Experts of a small language model: 2 picks a token, 8561 steps.
Below are experts of layer 2 (counted from 0) of a mixture-of-experts language model. Rows are named router (the router's row for the expert), up (a neuron's input weights, with its number) and show model dimensions 0-255. Each number is 128 + 32 x the weight over its row's rms, rounded and kept within 0 to 255.
Before each expert's rows: "gets" lists some tokens that make up at least twice as much of what it gets as of all text. This comes from a sample of Wikipedia text that the model never trained on. Tokens count by the router's weight.

# expert 21
gets: " |", " the", " –", " has", " -", "ic"
router [ 98 121 136 142 124 110  99 135 123 115 119 136 130 122 113  64 125  53 194 104 137 123 102 134  85  88 171 114 105 107 194 117 142 201 119 118  53  67 134  78 149 163  97 125 127 128 149  90 154 143 160 128  92 157  96 161 105 149 149 104 132  70 132  70 154  66 167 135 135 124 197 192 106 202 173 169 130 122 140 141  66 115 124 140  83 110 128  89  90 142  98 128 180 126 161  98 100 151 129 129 123 155  96  48 173  69 136 150 134 102 122 206 113  86 138 214 162  91 132  65 120  78 117 123 103 162  92 175 107 140 124 138  90 169 147 114 136 141 141 127  97 145  70 119  97 120  86  91  77 120 119 151  92 113 125 129 103 152  84 128 154 153 131 136 150  87 140  61 157   7  59 163 128 123 124 150 165 158 167 107 146 133 197 127 142 130 116 116 130 111 100 136 170 157 125 128 155 115 126  38 137 110 126  87 119 109 142 134 102 125 137  89 159 114 134 107 102 122  94 137  70  96 144 126 153 148 113 111 159 121 170 143 148 137  94 132 114 129 193 123 106 127 142 200 125 127 111 167 166 144 119 118 141 145 113 106]
up0 [ 92  36  55 174 126 112  93 187 137  99 176  54 140 168 107 144 109  85 146 146 140 141 143 159 125  65 167 166 131 177 134 117 140 115 108 154  79 154 146 163 148 122 114 168 170 158 138 141 202  98  71 111 118 156 175 156 137 102 125 100 127 106 113 144 135  92 145 128 153 115 150 145 139 125 148  94 103 117 164 130 116 153 121 151 133 137  91 159 112 131 118 112 188 113 137 160 146 156 156  81 118 109 125 107 145 132 188 128 147 144 145 166 156  85 137 147 169 129 116 102 175 134 199  59  88 106  88 154 160 114 109 111  91 191 117 157  95  84 107 107  94 125 171 133 170 136 105 119 174 176 140 126 157 121  95 126 138 195  96 159  79 163 150 173  61 107  64  87 116 113 151 159 119 116  88 146 116 126 161 113 142 105 195 149 157 127 133 115 115  81 157 155 178 143 136 194 107 142 102 123 183 115 163 108 133 109 184 138  93 179 105  97 124 102 131 212 108 143 154 156 204 185 141 107 194 149 161 126 161 106 144 147  91 147 118 153  69  83 173 124  87 173 150 140 174 163  96 141  89 138 124 132 105 182  99 118]

# expert 4
gets: ",", "s,", "e,", "),", "a,", ";"
router [ 68 118 100 137 126 122 151 120  65 124 145 245 128  84 100 129 138 103 122 136 131  54 130  92 113 128 100 122 142 128  58 214 102 104 124 136 178  96 133 202 102 148 126 116 115 128 154 130 136 156 167 157 132 160 104 139  91 156 115 131 123 131  73  96 125 153 135 119 148  98 185 126 128  60 132 120 133 131 149 161  51 123 110 111 148 141 110 143 105 130 169 109 126 153 128 191 160 130 195 129 135 132 125  18 136  71 123 116 150 118  69 227 122 182 104 161 133 119  99 180  63  82 110 202  98 144  67 126 143 117 151 182 183 110 171  76 209 156  92  69 107 125  77 174 119 134  86 124 106 127 113 162 133 132 131 134 121 140 135 114 143 135 113 119 175 131 138 140 135 128 119 125 119 138 131 146 192 105 106  65 124 114 130 141 150 123 214 142 139 106  95 114 127  82  93 126  94 118 113 147 131 119 114 139 107 141  79 120 123 101 138 106 145 137 186 112 115 110 169 133  88 107  91 136 181 119 174 127 123 133 198 107 124 129 116 152 117 102 141 117 112 121  81 140 153 150 121 222 112 130 139 125  91 138 130 169]
up0 [ 60 163 124 129 111  82 117 135  98 161 167 160 173 152 123 155  77 151  47  70  85 168  81 158 120 101 150 134 103  49 101 158 124 177  73  96 129 212 104 163 145 149 153 127 177 195 145 152 169 202 138 134 161 163  92 124 129 133  97 156 112 182 171 142 160  71 114 104  89 123 136 177  53 141 118  74 134  81 101 155  95 143 180 173 147 152 125  88 181 133 113  60 126 148 116 166 125 203 135 159 126 126 163  97 130 117  73  93 157 144 143 176 143 125 134 171 114 105 115 106 124 158 128  96 163 124 154 193 133 104 162 126 146 136 105 171 151  98 103  97 115 139 131 118  96 140  86  98 134  69 161  76 130 123 179 104 134 132 149 101  76 118  79 204 116 107 116 134 105 102 111 116 129 138 122 128 151  87 179 120 130 116 118 103 126 103 168  91 169 118 148 158 169 134 159 164 138 116 144 154 103 100 116 100 131  60 123 174  30  81 102  84 139 110 125  99 117 127 154 190 129 109 143 136 113 111 135 109 157 172 132  90  97 100 165 144 109 135  83 142 123 141 123 170 116 118 156  78 153 138 148 108 123  87 145 144]

# expert 37
gets: " |", " his", " C", "'s", " New", " has"
router [102 169  91 113  82  91 156 133 202 123 112 166 115 138 108 111 142 114 194 131 137 164 119 101 118  84 120 145 115 121 133  67 181 103  80 152 110  93 111 179 154 149 127 144  91 126  85  58 116 108 151 152 137 124  83 135 135 122 156 132 140 161 137 118 172 113 114 140 121 150 148 113 145 123  86 154  97 123 139 118  21 123  94  64 139 147 143 122 135 133 135 119 146 149  78 136 148 157  95 172 118  97 164 138 176  91 121 156 109 169  49 101 177  95  60 183 144 143 147 132 180 123 167 158 153 158 193 157 176 152 135 102 116 235 134 187 229 144 131 127 128 160 118 144  98 125 135 106 174 108 134 200 140 127 140 171 137  96 147  98 202 173 100 161 142 137 150 170 108  51 174 127 152 134 106 120 105 128 142 158  94 133 164 155 121 144 135  83 121 152 108 129 108  73  65 176 124 121  57 123 136 109 147 147 149 148 127 178  93 151 129 172 137 224 112 139 134 182 125 108 186 108 136 114 141 157 181 157 131 130  82 170  81 125 137 139 108 142 135 119 104 116 112 150  91 128 120 124 132 151 101 148 134 127  99  79]
up0 [179  98  66 139  86 104 114  47 125 115 100 133 120  82 143 126 122 160 104 110 130 181 135 126  11 140 111 112 154 133 149  94 110 179 193 150 123 138 125 159 135 150  99  95 114 119 112 175 101 156 179 160  97 177 141 120 157 121 153 140 121 114 155 147 133 159 110 111 111 136  99  69 112 119  44 143 128 153 104 128 204  88 121  92 110  47  95  77 112 122  93  97 151 102 128 121 117 143 113 108 165 113 191 146 152 141 120 168 129 101 137 171  78 148 125 213  85 132 128 147 128 132 145 113 177 175 167 148 109 199 178 122 160 172 104 149 109 141  84 205 119  95 128 108 139 101  97 135  74 156 139 141 134  88  73 162 120 185 179  71 185 109 154 117 118 171 109 109 114 106 126 134 126 182  91  66  95 132  97 137  94  62 100 156 121 113 144 143 126 156 113 112 132  93 153 127 180  91 111 145 140  86 134 138 125 113  73  98 143  96  86 144 196 141 129 114 173  83 129 140 176 113 151  86 148 151 136  80 152 132 152 169 162  70 130 125 117  84 144 130  78 131 104 122 175 119 105 125 111 111 151 141 132 159  62 147]

# expert 33
gets: ",", ":", "s,", "a,", "e,", "es,"
router [100  87 150 164 139 128 143 128  79 139 120 175 169  69 108 138 122 139 154 161 127 119  79 127 132 148 135 114 190 139 138 178 134 134 121 154 192 136 158 126 131 122  98 115  70 126 124 163 216 131 144 123 144 171 164 165 120 112 106 117 134 106 159  91 125 192 138 138 129 114 168 189 107 102 106 111 133 138 127 140  78  73 109  96 108 120 126  97 136 145 130  70 127 114 140  94 159 219 125 112 131 167 134 128 173 125 108  98 200 128  77  91 166 114 102 142 124  83  87 109 132  85 117 147 125 145  65 131 137 119 207 176 207 110 160 151 157 123 150  23  95  72 119 111 113 126 105 115  67 126 133 150 124 142 124 101 147 147 124 101 122 123 179 116 131 118 154 154  43 123 126 120 136 163 147 117 142 111 146  43  87 108 132 130 153 134 178 116 153 133 162 136 112  99 121 153 189  95  99 166 133  94 124 136 104 106 136 133  95 145 150 100  97 183 161  93 124 122 179 133 126 123 127 118 211 139 196 187 105 122 132 164 151  87 151  54 122 133 165  94  69  92  99 160  91 116 120 108 167 144  31 138  76 132 141  97]
up0 [ 60 169 104 158  95  94 178  96 126 104 120 116 188 108 187 145 133 116 125  44 131 120 133 133 124 162 115 168  96 123  82  74 116 148  93 166 101  87  98 141 121 183 169 147 100 156 133 131 128 154 105 112 101 152 142 176 151 116 151 152 195 143 120 131 139 190 114 145 129  98 155 130  99 166 170 108 167 154 127 179 113 146 147 112 120 161 123 165 131 120 133 135 133 109  86 181 112 162  76  68 140 157 139 103 165 132  84  85 139  76 136 191 135 119 117 156 115 143 172  55 112 102  99 142 171 131 173 157 108 143 134 144 143 118 152  97 132 125 126  98 126  94 204 143  92  88 133  92 130 156  92 139 154 126 102 104  87 174 133  76 124 144 114 160  95 128 159 148 158 168  94 114 123 171 137 132 102 147 121  92  88 152 119 103 131 148 127 126 120 151 105 170 152 147 135 150 130 176 122 110 135  85 131 167  88 104  71 130 144 179  86 184 119 155  52 111 131 212 196  94 162  91 135  56  77 157 116 129 157 109 171 138 163 125  85 110 143  80 115 136 132 141  82 119 125  80 122 220 192 208 107 196 165 102  98 103]

# expert 28
gets: " |", ";", "\n ", " ===", "s;", "\";"
router [144 168 154 121 132 126 178 141 143 105 104 164 143  95 138  71  30 102  84 132 116 167 119 125  92 117 169 134 133  61 107 104 126  88 128 139 113 108 111 183 202 139 185  87 118 147 190 115  45 167 150 143 123 104 177 133 172 105 101 133 125 148  57 128 123 148 114 117 106 138 201  95 127 107  85 143 140  87 154 127 111 121 113 108 121 134 125 158 110 130 151 141 140  82 112 102 105 182  41 124 138 134 143 175 136  98 108 121  96 112  70 255 112  58  89 162 125 121 168 209 142  98 128 146 152 131 121 124 153 125 218 133 129 169 153 155 113 111 117 111 143 115  89 159  76 134  93 164 215 134 124 136 118 147 113  98 135 139 130 151 153 137  80 118 115 136 141 148 107 130 131 121 143 149 128 106 108  34 131 197 109 125 120 155 109 137 130 136 102 131 118  98 123  51  97 128 199 133 115 136 141  97 127 101 143 135 120 140 146 185 136 133 131 135 130 113 136 101 141 118 132 107 126 138 144 139 202  96 154 112 115 119  85 134 134 139 135 202 141 110 147  95 129 118 218 187 123 195 120 126  57 137 130 133 132 118]
up0 [111 141  70 110 130 170 108 109  79 165  94 128 172  91 111 108 102 153 120  70 101 117 146 136 236 142 100 152 112 134  45 187 130 146 148  82 135 135 139 108 127 227 117 101  84 164 131 123 127 212 101 145 189 117 131 121 107 183  88  87 128 108 101 127 116 154 169 108 106 110  81 133  88 159  82 110 177 160  82 121 116 130  80 149 165 139 135 112 137 183 132  86 129 104  88 188 141 163 174 108 114 170 152 141 138  86 157 121 138  89 144 135 126 100 149 127 135 152  97 138 168 108 151 104 137  74 106 171  67 113 143 137 122 124 113 168 100 115 138 142 137 136 167 153 115 140 128  99 133  81 160 130  71 126 147  90 152 107  98 111 197 203 111 126 114  91 124 127 179 112  56  98 143 124 145 134  78 104  65  36 135 110 117  95 162 110 124 124  80  84 122  66 147 145 161  73 101 146  99 162  88 131 136 135 126 139 214 161 134 111  71 113  62 125 134 122 152 131 138 141  99 156 126 104 127 155 157  79 130 172 139  69 158 110 116 174 116 130  84 171 121 104 149  89 164 121 126 168 147 130 133 138 105  97  96 112]

# expert 9
gets: "\n", "==", "===", ".", " =", " =="
router [156 118 139 137 137 123 111 125 140 153 123 162 147 114  91  36  98  99 140 119 129 194 184  95 102 101 156 110 115 116 104 224  76  92 125 120 120 123 119 143 167 138 119  90  94 102 164 170  64  55 114 145 105  94 161 171 172  90 164 135 133 109 102 150 100  69 106 123 127 112 169 102 121 154 131 123 124  92 123 135 103 207 154 138  50 144 144 115  71 149  95 150 116 127 131  94  89 100  96 111 118 137 131 175 102 169  90 120 197 186 139 119 143 116 141 178 126 147 115 187 136 187  99 169  96 154 114 134 142 140 136 147 171 158  53  85  57 121 113 161 119 173 161 115  99 138  90 182 145 136 112 115 132 130 113  87 162 120 106  86 137 119 109 126 109 135 145 124  58  90  82 133  91 114 137  66  37 110 174  58 134  98 136 146  78  99 106 114 109  96  96 152 142  27 129 134  65 121 153 121 162 151 107 104  90 107 103 127 123 179 124 136 136 138 107 179 158  84 103 150 125 101 149 118 182 147 116 119 113 138 219 115 149 152  96 144 116 124 147 134 135 159 179 129 124 124 138 141 168 129 145 121 166 146 100  81]
up0 [171 103 134 171 126 146 204 152  74 132 141 122 149 170 133 205 116 126 110  83  81 187 166  99 142 131 140 154  97 109 133 116 100 163 108  30 151 147 127  69  94 195 139 173 128 121  96  65 163 126 121 133  85 163 124  70 128 119 123  89 133 181 134 101 137 113 166 100 125 112 125 132 104 121 131 152 155 129 155 133 157 122 145 199 123 127 105  61 127 141  87 170 120 114 127 129 130 181  74 121 186 148 126 120 134 177 160 109 164 156 133 151 146 120 114 197 153 168  82 102 124 118 108 110 113 165  96 105 138 150 138 144  99 159 142 140 147 154 119 158 169 128 157 141 128  89 116 141 104  96 164 179 107 100 135 122 171 133 119 152 134 144 103 160  94 160 127 163 111  29 158 159  90  95  99 108 139 146 176  89 115 140 124 204 175 155  87 146 145  85 149 145 122 110 107 143  88 166 135  87 158 151 122 139  63 162 132 136  79  68  92  61 115 145  97 180  68 111  78 124  88 167 113 132 156 113  80 121  98 166 142 147 108 150 165 115 120 107 124 102 155 169  83 161 138 134 145  74  96 169 128 149  71 109  41  67]

# expert 6
gets: "er", "or", " 1", " B", " S", " one"
router [ 91 162 124 115 120 124 171  89 133 126 129 238 131 143 150 134 134 106 157 142 127 178  26 156 122 162 158 135 104 172  36 120  94 132 137 156  81  88 130  77 121 126 124 158 236 151 136 112 105 126 123 118 105 110  66 165  95 103 109 116 141 114  77 123 155 162 121 110 180 114 135 112 110 210 113 124 138 167 107 119  87  72 203 111 156  97 135 100 155 134 170 133 104 132 110 123 132 111 110 128 118 146 143 170 159 116 123 114 149 137 126 147  88  97 127 136 137  97 197 133 124 149 124 166 108 140 119 117  95 145 140  89  81 119 114 161 180 143 128 130 177 196 127  62 120 125  74 158  70 141 132 167 104 100 124 117 130 141 119 117 112 136 123 115 200 165 115 119  56  90 105 127 101 150 124 115 141 108 145 109 144 111 105 129 156 137 132 150 111 143 153 110 133 194 122 112 105 130 148 125 173 138 145  89 130 114 134 134 174  64 114 136 120 134 205 107 193 102 137 106 123 140 135 122 164 126  79 170 150 151  84 108 100 125 162 136 130 129 221  53 124 135 150  91 108 195 114  51 134 119  95 140 168 110 123  27]
up0 [118 130 184 165 107 139 122 112 119 145 107 123 109 210 163 156 107 164 110 115  95 160 163 125 100  86 141 125 155 151  73 122 138 191 138 180  84  92 154  78 104  75 134 181 169 114 132  83 137 171  89  77 103 133 112 165 115 109 122  92  57 158 107  83 157 139 139 162 122  87 150 162 156 185 166 123 116 103 144 116 125 116 107 120 113 114 174 126 153 151  92 126 103 150 135 101 107 114 108 182 137 112 154 152 127 118 102 165  83 168  93 112 147 138 117  76  47 124  64 160 158 146 156 193 166 118  93 127 169 154 129 121  75  84 117 115 110 133 125 101 138 148 141 124  72 144 103 108 151 162  58 154  94 169 120 131 142 164 144 162  88  95  53  98  99 140 192 144 117  70  75  61 121 157 124 141  89 119 138 207 157 108 108 133 155 150  89 116 119  86 132 136 151  81  75  97 112 122 171  95 134  92  86  81 131  88 155 121 111 121  61  69 159 123 132 134 129 103 100 114  98 137 175 118 142 119 108 153  98 172  70 133 133 131  87 138  89 145 124  72  77 118 195 113  76 160  94 114 102 162 102  76 135 168 106 177]

# expert 34
gets: " the", " The", "The", " \"the", " their", "the"
router [114  99  67 107 122 152 151 175 156 129  97 151 151  77 120 161 165 119 173 154 186 128 116 157 208  85  98 144 134 160 163 133 107  97 147  98  56  69 127 133 120 143 136 126  88 141 156 159 171 170 104 141 111 127 174 150 141 133 116 126 148 132 136 170 117 134 168 124  85 138 186 246 153 208 160 123 132 213 113  68 121 168  93 104 154 153 133 123 169 118 125 146 141 144 146 110 127 111 134 152 130 126 142 123 158 154 144  88 131 105 190 134 155 101 123 138 132 120  88  91 133 163 148 108  80 161 151 152 122  70 151  49 112 171 127 147 171 155 169 165 128 136  62 118 179 106  54  84 133 126 119 137 105  76 125  97 165 138 110  77 143  99  80 103 172 153 166 136  44 104 152 130 158 126  98 121 122 137 186  88 111 122 159 109 132 110 181 165  99 151 132  34 133 160 117 130  98 116  60  86 107 142 146 107 123  87 153 142 167 113 176 107 173 160 176 123  79 144 147 120 184 108 128 153 137 125 147 116  98 119 156  85 138 110  88 162  94 169  96 107 124 104 119 139 198 143 158 117 113 171 120  97 134 116 138 120]
up1 [144 192 172 104 142 120 156 153 143  68 110 131 170 145 111 134 142 110 157 122  50 151 195 169 125 151 122  99 170 171  88 123 103 167 153 152 103 115 120 142 135 110 109 111 105  99 106  92  66 108 127 122 109  69 108 112 144 169  88  94  77 160 168 166 167 139 194 112  88 114 129 163 157 160 111 127  84 164 182 158 126 160  98 176 177  75 156 133 128 155  97 156  89 143 161  97  79 131 199 194 119 161 131  76  86 144 123 117 129 146 131 177 143  72 162 120  68 138 100 116 160 177  79 126 106 174 142 173  81 130 150 191 144 120 182  96 111 106 106 129 138 127  97 128 161 146 118  40 130 100 116 147 131  82 154 183 148 104 192 122 131 173  89  63 150 161 149 122 138 148 130 139 155  88 112 113 135 147 131 116 135 103  83 123 142 154 172  87  96 157 136 179 141 101  84 151 145  98 140 140 150 138  85 146  89 141 163 113 108 113 136 120  74 183 165 114 117 108 120 145 144 116  87 120 116 140 130 151 127 120 164  74 119 211 125 187 107 155 142  96  81 102 169 173  66  68 165 175 151 135 104 125 162 125  84 119]

# expert 49
gets: " 3", " 4", " 5", "1", " 2", "2"
router [107 111 137 129 113 125 133 106 155 139 143 204 128 130  70 177 152 157  65 117 112  43 115 157 123 186  94 117 120  59 155  78 171 168 121 135 161 187 133 107  95 127 118 138 185  84 123 186 162 109  99 129 116 122  41 160 197 144 229 121 127 113 151 123 124 104 137 114 179 125 131 123  85 146 110 124 128 128 136 126 135 203 123 134 113 187 143 142 169 132 130 120 141 121 128 147 111  87 145 126 125 147 139 173 123 255 134 121 179 101 129 111 138 124 104  92 141 140  97 135 243 102 201 119 132 107  71 122 123 139 126 114  74 158  99  68  89 133 142 116  71 118 136 145 125 130 112 162 160 115 130  44 119 120 133 127 137  63 119 114 127 135 133 127 102 136 139 148 173 195 126 136 122 134 120  77 153 127 176 160 111 162 146 132 130 122 102 158 123 147 190 192 137 215 122 138  54 140 132 134 135 116 130 186 123 136 116 138  64 144 122 159 139 103 127 141 140 138 126 181 112 123 174 137 121  96 165 134 142 125  91 108 144 120 124  84 116 109 136 121 130 113 167 113 107  89 154 132 131 140 114 116 116 115 112  97]
up0 [128 146 105 123  97 120 145 142 121 171 103 149 122  80  30 161 144 172 140 155 138 122 116  91 154 138  97 143 163 164  60 104 116  94 163 122  72 162 150 132  56 125 133 111 114 146 143 142 193 152 113 107 125 117 122 175 111 159  78 122 158  94 136 147  91 111 184  42 100 153 135 105  88 103 138 104 113 139 158 109 111 159 148  65 191 105 112  95 146 109 114 127 141  58  27 124 125 167 161 105 150 117  77 143 115 157 187  61 102 139  71 120 155 117 139 153 117 169  92 149  97 118 154  86 172 155 127 135 115  74 102 111 133 135 113 148 146 120  72 127  93 179  99  92 114 130 164  91 122 142  88 141  84 115 169 157  95 123 116  91 152 167 183 153 127 105 183  88 146 108 143 198 102 189 101 156 134 100 144 142 148 145 111 126 184 123  96 133  97 106  77 106 164  66 120 140  60 154 103  77 120 113  78 120 117 173 120 163 163 116 104 101 128  73 142 157 140  97 132 157 158 106 147 167 188 147 116 124 163 129 153  71 141  99 138  94 150 132 126 155  70 100 125  75 110 116 131 127 199 177 160 136  86 100 134 103]

# expert 5
gets: " the", " a", " ", " A", " T", "′"
router [125 141 108 133 129 151 100 141 161 118  84 104 128  68  76 141  69 110 165 113 134 123 148 119 143 121 121  75  83  44 142 137 122 241 118 104  49 107 151  58 153 131 156 158  83 111 153 128 195 136  87  99 103 171 135 144 178 151 125 125 131 115 179 128 143  67 155 118 131 160 132 173 117 107 107 125 119 160 133 144 163 134 120 117 137 111 128  65 102 143 120 116 179 144 154 109 148 121 125 131 111 129 110 178 113  59 145  93 149  93 124 112 158 159 144 195 107 131 112 125 105  72  70 112 122 115 107 113 154 110 148  79 127 148 142 216 143 134 140 154  97 131 115  64 160 152  67  41 143 111 113 156 106  74 149 158 146 140 122  70 163 140 126 115 133 131 144 115  10 102  94 148 166 165 118  75 130 142 154 104 113 123 132  92  67 145 167 191 160 109 199 121 121  76 140 152 152 124 103  73 160 122 112 143 139 103 104 114 114 163  88 125 188 104 136 115  84 117 134 111 131  97 118 106 191 133 108 114 132 103 148  95 165 145 175 141 137 115 192 116 139 121 103 109 148 152 187 132  96 169  72 103 166 153 100 125]
up0 [129 168 137 156 134 127 163 126 157 110 132 109 149 119 149 139 147  84 199 120 118  97 169  96 115 121 152 138 115 132 120 131 161 176 151 115 185  29 133 140 125  35 131 164 103 168 171 154  99  95 177  89  81 110 156 196  71 185 177  96 139 144 113 128 131 100  74 107  93 156 169 104 111 122 127  98 126 120 101 101 105 143 144 112 129 108 121 119 130 172 111 117 158 121 122 121 126 131  75 125  97 108 170 196 148 111 103 129 128 111 101 109 143 132 139 166 111 167  79 127  98  72 145 166 104 104  49 139  79 179 145 139 141 193 103 132 122  84 154 132 121 143 104 134 167 144  90  83 192 163 116 130 110 189 123 104 101 112 105 133 177 119  79  99 104  89 113 135 105  47 166 126 128 137 112 195  94  57 158 133  94 155 151 163 158 134 100 168  97 148 120 148 205 154 113 208  79 139 158 133 109  61  99 147 120 111 131 167 134 111 150 160 125 154 151  88 139  87 121  95  89 140  72 152 178 156 126 106 151  99 169 138 123 115 110 145  84 111 154 117  93 184 132 126  74 199 141 157 115 148 134  60 113  85 146 137]

# expert 58
gets: "-", "|", " It", " he", " who", " but"
router [121 123 106 155 103 133 143 104  95  86 116  70 109 128 178 109 128 194 166 108 143 104 171 139 123 111 141 139 115 167 175 107 115  86 120  65  40 111 155 138 123 106  99 144 145 127 112 142 126 150 165 172 129 138 113 175 163 110 100  94 102 147 123 144  99  23 112 135  81 109  89 214  98 145 123 176  96 225  82 152 108 163 150  84  96  92 132 105 130 104 159 184  93  98 102  84  94  96 120 142 112 149 109  79 187 104 148 105  95  95 163 102 162 148 165 113 153  90 102  76 109 115 105 180 185 139  63 148 125 172  91 104 218 199 113 160 192 146  81 160 127 119 148 118 117 157  58  97  96 135  80 156 109  79 156 148 122 194 122 108 115 147 104 107 139  96 153 149  87 113 140 145 151 108 155 117 137 131 159 144 153 125 148 113  77 160 143 111 108 161  81  97 144  98 145 130  86 126 132 111 140 131 118 159 170 126 109 154  88 112 145 157 117 103 135  91 162 115 121  95 127 146  66 137  70 131 193 114 149 119  71  93 196 147 137 150  96 117 144 103  96 117  97 168 159 180 142 101 120 156 134 154 114 132 109 130]
up0 [131  89 134 142 152  78 101 115 102 175 137  70 122 139  80 135 148 181 122  72 105  90  92 103  62 126 101 133 104 141  89 180  85 157  97 137  96 149 111 122 110 144 109 130 111 160 132 126 121 130  81 182 143 175 182 176 106 138  86 101 110 123 144  90 128 117 134 124 171  97  88 164 124  96  98 137  84 157 151 191 149  86 159  57  43 188 106  44 177 101  96  54 136 135 115 138 140 136 122 176  92 161 138 109 102 125 137 109 126 155  83 165 156 173  87 135 161 178 108 125 136  84 102 157 124  89  97 101  85 143 220 155 122 185 125 127 176 139 129 142 135 118 134 105 159 149 155  96 123 120 134 136 115 125 150  89  77 172 160 189 173 101 127 109 123 132 180 176 110 170  94 151 180 166 140 142 120 150 112 123 106 161 100 113 148 124 155 159 165 160 113 143 160  57 180  66 114  93 134  95 139 169 100 110 105 118 100  93  64 119 108 126 105 162 160 123  97 121 128 126 187 119 109 162 130 134  57 140 120 129 141 109 154 143 105 108 109  43 118  85  84 127 122 216 128 132 116 131 146  99 116 161 153 112 105 105]

# expert 41
gets: "|", ":", "\n", " |", "-", "="
router [119 116  82 139 119 110 119 135  60 121 115 115 131  88 129 190  74  64 140 142 159 150 125  25 116  88  79 112 176 173 134  92  80 176 107 142 128  86 136 100 125 166 154 203 135 179 141 155 130 168 144 139 135 157 187 195 103 139  42 118 140 150  47 113 134 127 127 142 132 147 100  77 112 126 175 154 121 183 135 186 152  89 160  95 134  95 113  99 106 132 128  97 117 119 128 141 158 103  78 125 137 132 142  21 111 134 114 109 130  80 156 116 164 158 109  84 134 148 133 120 108  91 120  86 133 148 141 121 106  97 151 106 129 126  88 136 140 146 101 161 136  76 166  18 171 132 143 158  70 135 117 161 126 117  92 140 128 165 149  90 147 124 110 144 199 112 117 153 130 120 106 117 128 112 136  67 154  81  80  74 108 138 128 131  84 165 145 121 109 165 119 154 132 173 128 112  78 120 120 117 152 155 141 108 124  92 119 126 146  50 135 131 130 203 166 173  85 113  89 109 118 110 161 135 194 106  62 156  90 133 166 134 117 108 173 141 111 104  71 130 106 119 138  39 114 154 113 131 132 131 124 140 127 152  92 140]
up1 [122 103 184  90  56 129 151 123 130  46 113 127  75 132  95 103 137 115 155  75 200 158  98 152  88 171  15 153 100 134 155 198 156  82  88  89 136 132 149 146 107 168 113 149 134  91 124 158 123 151 155  85 112 102 111 108 156  87 137 157  86 126 161 158 120 130 131 119 142 151 118 173 150 154  83 168  88 136 105 163 133 135 163 145 147  79 201 127  93  88 138 132 204  98  86 104 151 162 132 123  99 142 150 141 129 119  95  98 143 118 127 144 133 128  96 116 111 156 105 100 123 103 150 169 105 105 127 154 134 111 128 157 110 189 168 152 126  79 157  66 164 139 173 121 149  79 143 211 130 109 203 181  90 146 153  75 143 112 130 123 136 119 131  90 130 109  97 147 141 147 115 109 117 102 177 140 126 110 149 128 136  83  95  94 119 124 133 134 104 128  93  92 172 184  55 122 166 127 136 151 176  53 155 137 176 132 125  91 102 107  89 110 143  59 117 149 130 116  89 109 153  81 149 149 115 139 101 104  90 131  84 117 141 129 114 114 117 126  87 127 153  63 177 205 200 122 117 102 109 157 165 119  56 164 110 130]

# expert 59
gets: " an", " all", " March", " May", " August", " April"
router [151 128 135 143 123 113 172 124  92 148 151 207 139 157 117  55 154  53 116 106 120   8 167 102 146 157  75 120 167 169 115 155 160 137 135 127 218 132 138  96 159 153 120 141  94 159 146 139  56 142  99 137 122 146  65 145 142 117 134 120 130 121 154 110 129 105 122 116 120 143 133 193 115  34 126 131 112 119 143 129 135  97  96 106 123 142 124 100 158 146 167 133 156 140 112 124 120 170 157 123 119 135 136 131 133 126 130 109 173 133 134 176 163 107 134 194 143 114 130 223  66 125 157 116 119 154 174 148 124 131  87  69   0 106 150  93 157 140 135 114 111 112  88 132 114 141 105 132 174 119 120 112 135  97 152 110 148 104 151  92 150 131 114  95 150 137 142 166  39 190 118 136 150 159 133 209 161 168 116 117 179 133 138 137 190 127 140 156 133 154 233  60 125 178 123 130 128 120  87 118 154 105 132 157 131 123 112 127  66 114 120 109 135  35 123 100 137 134 136 114  85 136 107 135 111 125 118 135 126 138 158 139 118 135 144 139 114 159 145 146 113 123  64 198 116  79 147 163 140 152 149 130 141 106 126 155]
up0 [136 102 175 112 102 148  91 116 114 108 132 143 145 133 179 100 147 150 110 180 110  68 130 133  85 100 171 129 129 110 109  86 111 148  67 128 153 123 152 125 165 190  97 119 128 100 118 113 144 147 126  99  57 129  98 170  98 127 123 110  75 112 127 131 141 166 101 119 158  45  87 197 170 182  96 151  98 146 135 144  57 113  84  99 112 229 142  64 178 150 117 154 120 118  89  50 110 142 136 101 113 124 138 107  75 139 151 169 129 115 119 157 130 105 110 145 131 141 124 151  99 113  41  99 115 182  94 126  52 142 143 108 129 176  81 136 101 106 101 103 121 164  85 124 128 155 108 138  83 113 151 130 111 132 126 145 148 135 178 159  76 141 182 130 105 110 147 145 134 119 139 157 149  80  85 161 115  85  82 108  75 214 114 147 140 134 111  89 129  84 131 102 125 149 159 127 105 161 108 134 131 118 203 115 153 140 158 138 145 103  56 198  77 130 125 115 121 135 171 123 139 155 167 137 163 151  62 143 149 253 146 137 157 125 165 132  84 118 112 109 124 106  90 135 153  91 174 120 174 110 135 138 176 143 136 115]